Weights of a small mixture-of-experts language model, trained from scratch on English Wikipedia: a softmax router, 5604 steps.
Below are experts of layer 2 (counted from 0) of a mixture-of-experts language model. Rows are named router (the router's row for the expert), down (a neuron's output weights, with its number) and show model dimensions 0-191. Each number is 500 + 50 x the weight over its row's rms, rounded and kept within 0 to 999. Numbers have three digits each.
Before each expert's rows: a language model's description of what the expert responds to. This comes from a sample of Wikipedia text that the model never trained on.

# expert 15
Plural noun endings. Noun suffixes and plural endings, such as ations, ity, ers, ship, plus the closing == of section headings like Awards and decorations.
router:454406466558450399430556517521613628389547539473518472483508542538397486454525498407512482551545537499486462608515466413459471438474495472544481457546472473504481468509457521552588471462625541386499418535515475540627465502565498446546578489597490526521484455483499541504476509440483485436479520583483401497525490531539504505578477537601510516403442515508459517527516542608530576478528494506495421458504555501515458556452465416471577434567526448533554542469549480450454494490527474506464536563515557560459555484543437485587490478497456487499440567518441427548465481539386446523
down0:498538527461501584575603461466486504469476535502526538526464456398497577498479468472533489417514517473518477476420519540446487409486515428485579576630512477468563535572505520511491433511511474539516558452587531504453410525481440521560514490650501582484557536441503481534556539516559460393532516552530483448359517461523549443473501429513607547504523470474614543485442510513430495470496453588487409462534406519483451489521530425492529401532498560510555450546537560547526487448545476433477488550509505488503522515425432450423578523525570461461497511530415472436507514653457429504
down1:410443470450521516505448500520490495593613489555466504569473517498513487578502589522480513518492463470488472501469458509538495451507451594617482553524513465478427550413450519486496539481567542555496452448504484492556640485590410492479503541442499528556563527495465503525368515584497516546433465515499487499544590496440441443417527469430526534539427507532463602481515539492498510477430504448414444502609498452518551531612476404504481530530477507469535447496526493551415467475433491473472534554415576394549423481473439529506498453561560539563461477544552586437405504623464426527
down2:486578514506511494482544473507542504485491505555524429538506464490551510509541498474485530527525471497525496537502498459559490515628500497553590568495474484399504478508482517538561496432548512512545495529442553549446482566556531487515514591496479561498474554446503512501520404443448532598573420553587463562444446462482542540571418446555478410425594493366550371600551459587526567517474420590491432466476516513469494490466479522512515474478456553528536430506533470495495595494439492485558566548543496517449438540527454418497538434494644487595443588513519429617508605461559564544
down3:587509507534456532461468415456438618511539428490477497501483603499487462559471534479551507411490496530422570466540453481485520499478547411416476506517602514420511482441470557511498495475621498403520505524554480451487465516527492424637472488421556401505527482421547465471529503504569534468486410539490610620563506521466535465647570532460533568466522470502479405521481510582503494493574470542505504554530544505484480489412498521458513493508523485548489560470373569463482472563436505524553439529439482455521522578562629518516525511512468540530494577569486437523492565603460526514
down4:471473527516476467525473560488476599517538534525464479538496542577498506523482439417555566472427582501537442454465463475537488513459489562444503509433474535472455505483586589450513421545485500474476421503480596463449462556469501537590403515413505460399453448427517405578500539452533467531499493606547611576464452567556497471504499510540512557551483496451487376584522461555491478556503505613560554638506458441485529484505579466467515540488472488374495499499480493511520498511484475579571395464479460508489517525575482555486521538629502454534580512505518488544476624536509613447
down5:468456508536464394448563475487452481556511413504534564592521501527524479520521521476515547492479479468605443454514590560581512523516506569569597435488443482518509580503552522504476465566500521427416401516417540431486534571523534508509567468476465502586501602512514571494562557478531398469405575399449481560552562488484525472543461544485472455422494511485508538554555494413525579475426646528505554523501453528460534570542478544457522563461647460489529518496573512569578473494566556453518426496581505485411490471530420520492477542494529442479455512522616537488524567456538463461
down6:504515497532539453512480581539539455522503567525523430573469595480473520408510504473534521510535563463505557543449434526495549607602487472443485453464528587508388473397547490524448459480544496472519471387463478487583534460442526458473420468540483513507491465515577555478599503494520618421497430461458517504420541518502462430541534513484512525507517535500565617499440525557433530513497475461544562559542488487607566492466570465517491579522440426396517511474482432486452465476450500526584514573491524424550511516611487390428503490512450593503418484402555514453428563598449454542
down7:575555556517554546466492529493495395414520426489516482498373518490531533624607450477443479520534472501486561516496564454621493485591464603530491433563420415501479506515456516516560454527511514488496523387521536546576502507483430381452512517482468502548482536510496462451570503517463527558466501535431432563502629365492505489550491507495504479475542590536589459423451500559456533487582511501502528448500440533564517573484488488455525535430403454533519495470529536543528460547483588526525524408411470493528505490404410397523454504492499556530536453495394520509508501431508429553
down8:468458544456573478533591486411535496510449555503551522475545477478435452562500589576442521494533462564466480498504448487574508468439497610435459437492518490560471512423529384591477561567566557440508495521505442479585435571442559594471566608581513554548461561499566527528513556526548534540443449447438529467554493502575571482530473465522521517492505540464438575534470523434482543511461416555471409501468522408456499448427450492468583447499534456566575453396500503436444533485593405400538597505545510503517473456447454468575499498530429459512503512454563535495466478511438586481
down9:493514460536512480520583521501533485495481551541371462571518489478497573548414619535513462513541491555427445524490442438491546450536489463434462525513484542452516486448408426457515473449450526557583518523436479467494494470515527451516528536478508416410407568485482498492440532548518532481516491537535423469479561538584514532391563501550528610525471488502579512539519447623476483537469431498480400520525484540517554385514533479551534548387537506485528420499487389461514414469482576551532551554498580502532507575580511415486499552566614410513466439473471537443549473599492479391
down10:448481464514543510524454563472493447522496551504519458581525509448524468516460420454461479450491488546537510474417478509554484440517538491469437484472450526485537518519476548600537469529356585492450567376418534451499485503526555509498462400531519564437408416452472467511514383436452456550524552573529540557471455438490605516548457526506567440362521472430562537485526566526543566522488556575496449527481509465465394561507541573533445453390495533422508440491506563557488534490517515541454458494524445575445575490463415462475645457469444452533489417478546442539532460583492519475
down11:543503562494550509430412506521501404548558420525497487509516490536483465464672481468528465484506532438451502433506520556510504519514505622444582484448465528507480498489499489483410538493587540521490523508421525537532486519575613491452504469458453509542536498483509489583585581440484521514499464443517567473525474536570499491445588587447390470609514492513508461520472488482432506526495641524508667438567505472521488532497456499471478495449474404454425468466564566551550474492481566444514485387502388494459391474479574567506483486466502498473607452537465459528531518499427584445
down12:526503492451623497581567481509526524508491501516512379502528532538506512468473537429549611459463556525504465521517487536520444497591451523537589462458453610488439478467545541577554462564461495451523438533475514399460552511501446495586472469508567439533565533540519447475555468405471483489446541501451503527436518530413418486569468500512493502531402532517597510520527436391477570408401476589530465499494618475552462596560476511422487556421572461487568434453464556469532530488502486481484496412459393418525486542465506484521544485453429490524429504378527439507455548541543575497
down13:445444432461488465520440524504450638548474549539553500493442534492566531528406433531501569410527476664489536504517503579428580457422519445470565491519414469462492572553590441481513515451439487523469575468489408470534518500550457512557502427514474481504516473437443503540515437557577531494500443545501454488459466519495520547461649458610468516504494448445423475563553498527493500500561464488487500458460447517435529455481496543532478494448594531467554455584480497550502356502530555619503451501581540490578418514508507470536612586562504461566533501512475566533453520532485495434
down14:442528477461525493543475498434432583559532560494517543614408554456458595478453543478547449502459563472454469515506502500535517441476516485477488477521532508496435522477518536559528606517586504469451471450458522491471488445537522392485416479470467542440477466520491518503560487543399559414557507540533478581534537518503539534503555526579505509525435458506525539547528480493506516485502488482367392464525398498608541486533516437645544419522458556374639589475525554571476479460460468477512553468524450494593466523494468405491481448605492479499514560536465429498410597564534426517
down15:533389505557577494459502511498455517435541529444396429437532517478486501512529511440537507458506626501533514536512452515504529583459487507406568501550523497504466490443580477456455551453636486393553559443506541584541563461511567519537498467515435463489489531575501470478449424519520527579429451447489474522503385492494510537493491427535447547539520511488508490534547502451646418464532597424542667607537471579505479412464495525511493486556484448533482529500461442477488543505506473430592475460501499471483499507548545543509478616505458566517514518551560413535510528504373561425
down16:518545527431476591487457472465548488457437483521478539489450497557506476469505506611505523531476425540516470439463593534553478457481478543493520476573521412490450477551496524565532495524478517595483434507436447397544520386404530529536503522487423510483604428497604557473429567480470484376544532554573512461504505546573414511569559455463537511583409472459460444461488439513434511538492370500574398523579452447472485487511536482494615473586560553502433572551506542396458454501540510467494379489439491518526573539514451495563447535488528493516577475458500565484432466528465446465
down17:465555512488473500448484502545524511484553516519445517532536466493438512455588555469513550531494483455454451473653510590523547559422581473485587473543529542527458551524495512589473463593468511468488553489480432531472452532516401499545486466505512452593479475456502433558434541538533496503545417547473564468516449531492469431478471500441556554500564624488525520561442464461525502493480545363514480580449374392479457530448614545498532480451435487516507517456552529555509547604577449514487604522492524490581529435348552459504461495499576505445544443441385523542578483489539511520
down18:496523418503534452480531490512493553592570512487550458514439415534489546583482457534543527480516489534462505579477460479509460504570521440535490542566437543475574556506474503433489528492431499470578516464404526468482550487562491584551496328527496481517445489527529412579533481475422534520579520530488587450514498558472523470550452563471603479452458550557444485531571500437538634489555570535560565503594534432456584503535441537544625537537577481495400582446484535545539488510456509535556489428549486510497552498535416456637495538438514564510585459507528558519577483497543433524
down19:502582452466465470532524530554507458494591444575450506528518492579503492437495508457469564496580488505605487496453520479567470512565407469554564443488440424554502447486421478548511510450576453611591447465531410524581567478541555503537482484413543425535497542481519587526475569503476587461480539525548476535596478533477590500531556401549439399508490530516490526556488475488561505519539481563485441495445464497501440606457558526491618515447529456463510501412547484558434463485608487520595493486496428523528503521526425376521622424531524482420486510441474451514521505421559471457
down20:466473472488475452486560444506522559471496528517540498460521458443399524485591493521527471568510511464443478480551479429464430500516522463464491453462447528504530462527504451511470472490386511503551467533514439522536427581503590591467459540495560535491482530517536581556546526484370524443522565504464501387531444454523517511456473517563501506515454512557462481508535411494501541539556572476554308406431562466535479519407462535556550506486538446522433578538475511453423459558510455679500535531488454493430441497519520563512551493496349488532358512512498567470609482499455452475
down21:505416566467536554484532466492499476467477501452551500490419522475544454535548540496519388481531541464449579581497521490521578527475529503530552591512548514527593393462402492514494500499463471516473551608530552452464497504489578574504420574565524529564561488490561496511401543574548460576512505527508566504450536481532508444442489499516586585543486569533448463551560466596528519521491378522419577451466452588529584502438495506458528543416395455526476520512557462512513444560411476524463459499431538487482364446491551453442503473464534540481551536416580567531549562459621453465
down22:572487458494569436499501548483528485477466436557508408507506519526403467438521474475470552474560495511490543481531514498361482503552493473505497514531580569422437473558541578459471451528524534456505491416501440477511557418537581466458411409480477450526529347445523484524537486564453500520475547523485440517545535555556434520552567532482541445502487504507448575482541467413377496505486552533544400440459531470568414438542491549564480435457520387471542512476489491433480428475491443575533517471508533493617511525489547529432476528349486508519490421557577472485530423633472508575

# expert 17
Name-start word pieces. Early pieces of unfamiliar names and words after a capital initial, such as aw in Bawher, itch in Fitch, ou in Bedouin.
router:525502468604479498441510474492559503450522472406518568545424504566498478457550495452422410484487521434461448518511462424538421365514532522551463481583528531462418408517496537468528461464572498542405489527436487526575445378470506410569520478542568543558556538507438551488504475456493436393532468495418539504575539486543564516533484521525407537412499578520462577422489520607444531423548497446533381480583539519532454485516498408454518521523599455598540505490551474486462476503487516509440531555506579553464529481535435458566484482580505512548518535492451449571452555539474411510
down0:642414502556476507474453449563502498560594523518506502463448473515472548438593526471523535453523527543598526463437561523529487558454479491633525524495576477522501568514521551550449502496530481469454499517466479526534535479454498599589534462506502583490435519554487417558489404470541494472435546475457582489601520586509388434453422473522507468460481457559509465464472503393530556428437552525512630506618436407504446548454510548477468536430508446558463428545527488500559578523436503573499573584502464481472527507446457565456459386548500480504562499499398477523541537481486476540
down1:515504507485503443489581518476478443487485513443474434535426439519503502536500441498518509434439507508485439486528576459437483456450543535504590380478502483441572471489466568419507496404448472560443604492528544477492524534520441576490478544500497445451507530501476506380508436445531403573538533430418518554506507492526495463501485600450472562519529460532478443529355497531469578520503497563511442557430484546483540494532495418476529570453476457422491493567487489541542600456496491438500411475459503579519577509375444487499502494566556500557623490506447672459427436519579511590
down2:512503464487501489518544521575513589564494556500570490542489503541521540522462517526516554424535528456384574560479559512604422502559477438495511589522514580498554496518505451434468519446471541442502467537471490455452502502594454541537507385463447545458516428484427478580478380465487479536375645464468508524531527489453527507513514436601517525457457546487447466506549561635425499546471527454463433493507427542496484412470564525482468482409472430524509517584494532542576502577432482571445512544521511574483498457657457472533599422544543565531520497474531498545587486502489558479
down3:426456443573485456476598503545529662457458507488464496481428467502471489550548516740428628541454438479536501477441587517443469464463541533490586507471389448658502497489488421484489477509488459436454445489521493528522496426447487504460419535460453487502473532520587503585479454395506539475414536586464470474495453597409480517472501501489532587542495489521510555472487507455469451562542530458600524519456544551467497548462459493499557449530557474489472507565502556478553554479471453429572437481529439521487500527494490447496460526499425472467511456527510458524453521466436462459
down4:347551437570522504487479558534545509528430506554511523497518496539482472439511499494491455482616543477476567514541499554437431564571419489487520514497487490460560498453568431469539503510485576625489553600510508523592584553427505496520525588553497392481510454487483537475503492511531391495509569364523450479526477488501492543469582528501548458453459529526472582436491541462550550474496622460520436566438554539524490575520455565581447485619493537486533603454465460502453455496519503507521456473461491510445560526582558444471435537417508522516515518478534419542516421508621620530
down5:545467498446518492634487478516528471563451421530600498590517467419481619435351533540468571623554479545514551538533558495528556485460522541476516465503551498564510489513514536493481538460445484523501410443459466420499466494509522471550396481543496520558483511586535461532464545512530477505478545441498466522466478488443478531486414492464388487549540501472454495508453544565514570526565491527509526469489470412386569463468452425582467538456480599517484448523497439520585579510554486574498577457608447619512545484502599535446447441486449559525554543505533528606464482540411444516
down6:522518480496439550450491426524491407543499496513461486556540468421499466502491507423389526502569418509505519365499468479578502512515533540529478482444518552530509567471597458503576549557621492470509455493490509426481519490534588389500489512571556533482568464419520577523531554532460414610495562550498491516577465472548521509515503500535509467513572512385454499405499515566485468474518486538495330468510525501435426532416562502584442576486555445459500550459489569498534429589543550455508455530439494411512486475460565481457509586552549431493446572502554415488546508485414419465
down7:471497548495519479612507554501537524523510507479590494502495528503496472425450375465548504463511417448514503514478565446486417516437533545450562435533440409492576542515432514489475595401497491439481495601526540461530469461473510501513467472591560585531416570527491516532552490455531483539419491424609485543502572551464473459419478523542490537399461472516499529610517499481512543479510530527467382498512482488418527541559470503473483429410407565447577540470465434419503500490557512509550584521551442487425534523467474498571616515430458353555540489504568421536519537476422556535
down8:530558545481494531476461558527522568500568506481471576555545536535400445645449406501587493513486529426503495407408562458492537491528629501659514536574462506491592550485491538496527504557477531564541559423503501452524513418503569495542449475483450419556531517456455517454478503481499504496503592496522481476488537532476520580527531483398494483508549553453465428445586412478446494602489522511525567447470396600481436509502529459495513556550530452516469539505500411464423478493465527537555462473475480459462508476585558483413523535453477421505541578436492494579538576546382427499
down9:478571512450515485581543455562494482480495474531539425528517454513495485485518515422537547562476409440550484623473589460476503419463510555563527478501488488564458608493486525443450452432372572500467571556452551485485459550417489465531522507490440593513472535501479511452457509470486492526473588466552524533457514509487450478386512461545492449514522562539432445419556462500413477525663531594490433492455543532456447416629444535480525565517509468508528424539544465542487420497482444477399481503486554448515547512455513381544510521491425478441448455543425526479608439544539423549
down10:494610498538537513554547557505487480534583538494539431397481416484541482497430500346479471442423567599506602560537488514431382513478438479456440459553560478517497493433526483571483485518423506462455508397462542447558552478482470514627543506415487464448485550509544551471546418378469534543495487510547501455451545549425491530495553439548459499408544467447409492435528485480474455498486448526406345516517522521525414512557501473514468605570504576556501444461544526492462517519476524581511507536515494495474533428517488505502454500498546566428438487580483515481546473556453480579
down11:474351514535557530500473504453498576466419535506441551611516512574500506494509497470615487490552454562513445503538462402551518466435523593422471577459485466553567368496552464539487465518539555550497342586561497476490547476503493532447517452518525530457478479474641488551414499441521487617450633551528519540519449497548583452513497470446517596460503494395486457603472445501482453534506549499534480464419556481446498485477500470434567456502479380496509609455530514560505466530480488541437509507539485509470461492535506518540478522514430473466480504461522478501493549462391547562
down12:527544490345519512548499510549471464436454490517513422617471531517547435398477479506456525434613433484553538537509510568550471499485452461445447557525528586467531474627442542418482422559520415478536480509450463438517596515538472496485528404478457575467413475481628580485432500487562395497508426573461478530436448483496443543457412475484486467447538475453413496507483463551479467496521387498529480466453472492546478500590520491505489455571508522475554520528440591482448428428508453484460410471509456464562490546518494504613478490551539429490519527486549525569455564492443484590
down13:470440456568414434424589539515499537544570559476518479556529513566545478523469501472479538469499595532484515529476458584542440452479474455576553507398457508461623461478493498482470458439478409454595535497495523496505481492428527554469569446591516465406456386500578477491502528445454421570527472433547562543430509499489474532544517492507527495550514541520556486466426428424528490562600573452509672553541480497453480519472560497483547523512563463522571538443493497462397550539479458567481475439525380453449514490545527510557459563415563488442459517489602567566475587511479526483
down14:531480487435435436488445492451499510557555476456550517537522392564481533535417536497508512554523510466491400472550536523411517504463466529585460456427548494609566435484389509455488478457414431487542506543463525468467555536437507508534569550458545508504474489547566466383439552486446458570518447450429525473482500557471541471435423499577523560458591545509601477567408463474463491508513512507514448530560499465536530389540498483532521603526423480500570506482559512479549507436545539526479489386441508632459457422525449497604555478621440502464430462414525509454459499477453454421
down15:482561510542567496538544451506513507516494536481519579492489440455539494527494560564474534531419493420466473510562449442494462647504440518514410515543496530524524540469451438426537460435493534464450475481518491446512489478450496457590410490524425544597556516476513540473504537493418480346498468598448485492498501566485405512442591520541544546449594489563426547451540535506471504494567536420501354525505516493470474464504468390524461514428534515555472563464516484457525471441487443516541555526434534443504457545452430571428467446531315463590512476522566518390553541551479490496
down16:501510472449477591580506477439541516566428466502564504509469481484553470503569464511539503507584499458507493544433512503471590464442510475467525503480521487447503394560490524453458490524531501511469514517431495568513483549439592550494477492510579556520513520481418520496484580451461488366441482555505530502539541483516480424495550653552489543525458521471456574446417507590374565584445421564482440470482458449540512468548498469447522424393518537558580610489429420492470486463508398391495421575525501429534579570449519599489534489489537485599547506505438530495478588526487579560
down17:636595518487479543555515496503516466562456455489464493473470429451562447415449527528504437419470539513513461381526481500520580612447495472498486485556464561509514542529556474449470492520572472484552597531485496516439475469516576480411524552532514496507551518434529530471481587443468507425553480546490586572471417456476499490510569473487472428463527504432580599359536498540504517484459466497537518419546492588501518549500459465482536461547446482513552543549389508434467442490455516504585490467496579481462453630601513582544503543477457547453558574588592573414451497459519417525
down18:493534496558567504482530512521557538477480584514506439473494536503544456525435545641437429557491540487472507485529515508523504501568454513513533463540611476505548524536442558533556549427498551558541556422560477461469614504424533453526479608465480387465483530501488503528554619570427471553536533561560504569565492405510578476626527528502461475576621554568554489452523463507544497541597513479471562448493487540524494477498570504521463556475486536497483469505542491532491571547532474480500413452381451464514507530526573537426433587526535563355473425529520485555473490428397458517
down19:468534492497495545503482440497539591495487457541497456452539484513509598515417609530532472520577488483491469524494476557429444449496479464420497504473416472552659569527520415526484547461485551514525386471435429498589513557470500472532475528485459453564539505573530537444470510528447549488414425513494481416450490457522610591485484522514546606509441477507435495506540503544438549633565448452531399422483577517530529497510512490513634518481535492538542483544465559466533471467471497541557607401504438499562501475505466521497433595486469524539437513493578626502465453524397434492
down20:485497521499471536500432411545546562460448447501492459528491545531490605630445530559486481509507466408438415507473541462535602551397549533411447543548470488456458451469460529472521447479431552493499483540485518484483461484472509482516433512519450441484470497482550528485463487462481524432391532560474484559434544448481507437575527559473571482493467333516529549540563445598385558464500398460551509545557460533468510546477477472475432463517512397487443529523460595533619424484445632523487416489529487408554470571496502513563484474522479543541511557429577572487433524517439507475
down21:445442552592518534512569511490484507459553579482501535543438451469515488471505501511522434531459473574454462532491508465443504503423524578622502502465453579494490501422535430507620516548477506499554512528525471431520413585460445497560458511572448559470517514501415464514519472533639389521573549500505479504420393593522488500504443596491593597462477574508454511570451490477543497483386489515494516409506558390595532507527552558489395476425468425455505474484554505516572545492453549502547521469421513494508452499469484466535511531492424456561472508441537510570533564502599489380
down22:468532508505526478489560463478522552492483558445479472551466515521511511470534555455501491590519478497451436594501423461474480510536516508518480466505451565495473449559522498529571412512507485456568477621502552474528539505497423486570620526492521516379498527560538472551475499512544414478575603455529456520470516498518427446582525461488510476466476410469531510588518364554414535524508439577507467495541456566525496474428569458491422415529539441428547549432538294506488463445506429514505439543465582568466376567591539580445500518458490409503477502547541518543501543418515480511

# expert 4
Time and place prepositions. The prepositions in, at, during, and month names or year digits in dates, such as In April 2022, in 1950.
router:473438396551519446389498451524584561432521579432514497474438508469411483403521505467456464567526518407422443587564505468393451468443477555540496514527480453528448431477480517521579498498531531524498476484484436497622510457591417421565560510551506547529525488523488522476549553484508432466521447573453510460579508533532534528552486515570484523491535598529394538393462586551528517474510499393534445455544556502474451527528494471468556519555572414523558541520597535483454545461492470484469522443475557577482562503527417450591490421507512450517488476490387422569470461520473439574
down0:517479503578566530494554439464530463467409519505491517534469501491505485435535496534509451425517547502504560619418496490518519446487481463428527474481478540526562537498508536430493444512465480490447512461570504491547444499414500507587535508575469436392451387404484510482487540595506426514438450633459446532493464489432541457476509444473422486528378415484460552596506534518413480477457433560610518457436417419557450621487519503525508461563481546481523444513462482521480456607578511534515452431558496513492428500498549528508447578437508397466575577571449506603511509450457517547
down1:514492489530440476527379466456436456475519546434518539456631451453432497445546552554454494577502443555547507494510486553463452572509428482495524443533575478509449499457396494514388451534397416537477495440540515504565582475445413540493465552537477530515442506538482481473541476514489512497545433456590495491502512455554494507509529495527560473544523591559467504521437537457596561520563556368487677621444477482500468502437564580456517456511557510561549550436479453480560527458447447524560592482605470513514535450496501495483438494442406582515486505550530527472555528456570509546
down2:434489476539586475524486515449490399485470365533557528494607485519520384527553572537437528419455516501539557496562474512470489473527474495528474547520564600473495509590480552570528574539492576503410525448537467495497446534480572435482535392593457451448420482459425476493415460548466447551485490475602446559480410449518539528480425418481475470522484479484423494472436475510503443522481532470475420483468514521399531512562451493567500434493383528577548462539505458549370451571448454467469544525499551559421574424478504443548475507473526446521507520482448412507478454505541413431
down3:467464587509431507395465616450509478509581548517518527470502459494403452448528482511526541560467484513522571493473572464538479524520482447595551409511564511527568449464504455549495498448458471568417476468490505458509610599474516530420514554456420496523455557532493530442466434578546487619548450428445479438570435481443513415545483520480488539402517472537478431541490590400533458486431522431480532525402485497467512540473533610521521503506467569645475472445551499443354558545534519496407498554461446537408521520488609455511516494460472505503473519482479539449483451478480552507
down4:514548405464540536493508483459467503408498511521535504466519499443516483515509443427465451539552436439453503530544491479498468465398425560501610568525465535456444406478535447494553491578530519555618525429607518520513453560566542510571547474508501523522503453525500438402513558556507567465540603437506513433470441480508536459493477449503439465474484473525359548499511530408497532513492431629546535485444536512481486446467382512526541609501498516511442529503485540576464559533533457532494503514494579494575442499564422552502537443480559488582459448616400381568564586508499523533
down5:548387534478489457581567519436487445436449452481442420507570494551608474486418426478536474446535532519511500556550411575572486450514479501461615498449408443425538558489534474468431513580494487514515569477488459526578499502484483467487534400540513557574364543425485494523505448562585466555510450459503485516526592526519554461506549526569466488543496503500569437533503579437555539481480537507464602516398528509565567466461494523485498562407571505462464413417482496461523629532450566373448512476533452502473521480544552555494558479503548519492503516540432436597506500491568483515
down6:465527499452541525585533549459477558540512520462465512572489547560495520488522497507436521530464539505460558598455503469473530557495458498564456452518551542537512575595446502432447522503438532444494497495597607497446457498578521545470398596464519514452506533543435519524529466572505528485419525343487507483523490590467519504485521489497486551507516411543350486511533501547492552541425584547508541546543521521527482516513477533413491481614472510593428540530549468512472476515529439451447567586473573524538476457573502592436478634600443412578440524550485547445526420484544480394
down7:481504448533520488502494421572536497499555506490532485526433451528500555580485515440460473572570530407472515592530532418544435460573495492537527496462541517493534466529542523596552498472433439604547532497522627530428495532573378511540537507594604598553467452499547455462489577475561504468453469493511531498488503512446433461464445511523458549479468449573499448523496608459515556405508524559507487506424556469443529382558489504559493519454519510440556467522522489547485405569594485561432511483523596451435506504485472511544617487519497449498559516362529566470506548582546517616
down8:461457467500440447491488465457528440499546480494503507462462507537547415460486538473436577464540552504492547478529458465462536561497494642504597484501424557536598503415371540439520379456464575516486566537459573431547481541408486468515551543490483551505500556566522539501582592497480503513541530440491564489494442511523450396524478491519558554545429494529502488413506492547451577466464532480416439532571469524392602456425496524513521472479518584403542426447590523577540553497549480444416482532554603437579419597458456537538584466479499538522432458453486508537482485519513514494
down9:562411572523398535444568520482483503483520514510470572454532522497526484526435550536566537439453441476435478439517465505533513512499595520506461591453471469529476519369552498563438422390430548476489574451509511500530397487427531540473497448468493479466486510385583551565419563568515533482547546538411525474624454561469439462453493463485483572548494553593570473510455440505532476503540530493492509434466473454501478534491348475486498547548498578469374562552450642535495559561552464515506409515532535524511520532498465558504536529491475517563557462534537524589480567465497578482
down10:559460472448442526508472412586497423607435526471461502517585588484490503479508493524507613546443486512500470518537462439504454637533611500425505514497495453551495581459483573553422471570497494379484489580459470474458450510492510537500470393565477400423579479400477551479443468574497499514566522530464465520602526464470561503577491460498496516404403523526513497552539492533481509598400598556503446509498389546508509471471560537539475418507493494473526478435452507504477538523499486415500492497478555582550442428524549543518460500403560495460514587478557497384491500434520469508
down11:476499543549533464544550478476491475409540520475443598462512569438464490530547555542531470549534533427430473478575470410438428463523494531559489566507547493526539455436509541440477472434504490452540444505468476534525586573493506425446413497407457488567573571531468512419577577517506613485495520478464552480516569437550454527487542413407506501508504606507493475574504494443421448411579489448522527456590502465478519481437439478474486591517451434549480596466479434465616530496562442520554445519456503434449440547453465488419458501503494601469462561467486433490458556403572482609
down12:511506590473435459392462438478439519507511478446501475542520390510502448482468552506467434575590537526516475543461558521504533586557465447518468518529569502405573561511474449490499647503514498557524537527495606556547572575509471480425654529512459408410449511478526569494489534543498570501528413516451505465518542417422525480522461499517592457492449496459563523502535529521545485464405577466494551623481478486459549496472480525564510517499486490531592440479456527470414492402488502492439490498548415480523409451432463593445447489508472525507466486508455498499529463536346543581
down13:539553510506561507498468490508535478502455451506478520487503528503565555525534579514537504564440460511503529536419455388540560473525459531488606451460470541545508539536537561428470507524457529432543551550501566553450545505494466502531478504498554566466444607482499458524667442511592465468500533550529467436519452456420482478438471628487518542459501410433517578478524555574564565430429504480502525489420539397393538497580512528434467513395511566517484474552522480572549585457533460451396418477541504488491543520562440575493593403540591451482497509451439422450502509578549463524
down14:510480549496517523493538501481436470477552506513407454448531530469401443534410491504524401468523509526500507445454437513547572475523490468460516524428424484489477552478533472492493589511549500499425571406539558544411529446499463526493533415599543523546544547542498561555505364467456471591547455497464483517589523501533463553472596553438527489397480517460487579545424522524476497612420413585471476433459486445546479623469484514486530440508463389562534495519504471508465523594522485414515497467622464575513530514532460578519532566543532643499518398451457513560450475536475481505
down15:538559516456527460521520527441462453513520462529521510493480458534472515559507463446500510473488600478545538503525583478427504552517419493573450560464509508446388569498529493496461467455498498524542513487505504620471557585480426486525501449448490514620527504436444485530477389497405461487508504469515466528525467464554577520528555466485501459539511595594413482511425644505534604558537577421476422494501465468491511616488445502490546547565576395400562468586475494508454525391476520497571644459521429516551497472512400425515463542479402489495543452556417493509548473509489521553
down16:532528533419498507578511466537515574524567488540609577568456466524498489528524429438443483487416522477425478626582460447290463536501489350547517448615486504557510439536481497532472496531527423502467449528474410489439507521507387577451454543504557583532487421487486531495431535562569389488523515489442526482483408477476584561512490497515489502538463535505436459519504548457464505521495549436465382528465521513474580492519557446499481597477472516487583466581528524538483522493514476548429541456536519512536488545534435449576454510590515479475542515520499478526462474443434472578
down17:531551475475570573538528505457461543457489554436486479522591391527423447541456555543483488535522464510509486475485464567613385420482473530491565397548439458407508476517535469496535483485566532565503538526414532456533560409474603506428505510460470501503526502512525427433469485531586569477505504444450577465487491506532454472510529474480454501441503436524469456498459513449486453508471416563487666485501437511419503523602477507566440499493490583451428534480495455541528492536530474443502401560430475471327489474489490476462535524483624603470491459537539615476486530411533526469
down18:445525555460455467610515503483532488530434526463555506550492536500556496527458538443507494523514459448505516478578495442500543509439511594529514599423451436495463402541466386565472507424506485595479446527515483480504550460500489451501508515423507483535560370522527466437498516494502450505425511429445556477453497466511478540439554480458544500521479492510526580533451617450420607423485520433546462529460462467629532480567512472517495518455494509459601546478421504469482509494484476485644509546501410360436440522523530418538539394430324514433473521518504444534491491530554520508
down19:432540508506469457517525472472518497504467585493554435477494508527522506501513431411571531451488511473480433514450531480494402438571538557506624496452499507469508532474510466476437356459550510542533500495446605520495399545498545542454469501448466541541578470482481514487516568554496512483507606467534576553436501471601534486501593474543497494629604521546544455504436553412506458557550467435540687520510556502476475452514453500553554533475500455470584473611461570471523521462449536496551462424432424464470506558482465481478428587454550544554551503523482496517578535401565547426
down20:543539373550556512534472477470497476535430535465546449402512513563560444398587426462461528371384505487470425483506533535525484491521590516540488504463475492502538504483507558438511574460500457531456573421445555474513537412538471463497420407569551495491582457521504448508497476477514545489491509476538506461518514501549542497444511445508524423570518420563420583483470555500424513486478593535530587487496500329556474503540474453537468468503559551519437513560517637416526450573551459522529538603434368485484563541540523498493471464440496532480489532547518475487574414546485500450
down21:463589479466450571523481516555495528511495530535539583506471515551535437461516445554525557465432501375557483462444454499513496456535513494487440401503521512456523575609527536455505540423565543470503537515434475441441583460466489543486383522458527466566461483426520541492471520460604506495446539489395514538545537578503514491441457475469398602380564525529441465490511481554408508613484465587486394463582434541555497528531426542505468587565522529506530419517477506429398488432480520585534465536424489492428476488420543569426470489430507448532528478446577471444506558544473522496
down22:429469598528556512503509531592616577502479531482576482559517560471513498512473492597565500428400524492550450545530574549528471412480513540423470479505505556501497518518529408490457556482427499418471469544420522375462476542498495562540496563471530536411497520598498473471488516481441461605475504483504509453508497629479482554509516500535504586534463478467485562490533473487478537555436385495464559476491520488542544414469517532446505623495493559509486435531520481533536550546466511481430456544491557541622460552585574519514395543403553542509419352436502490517486597520513558525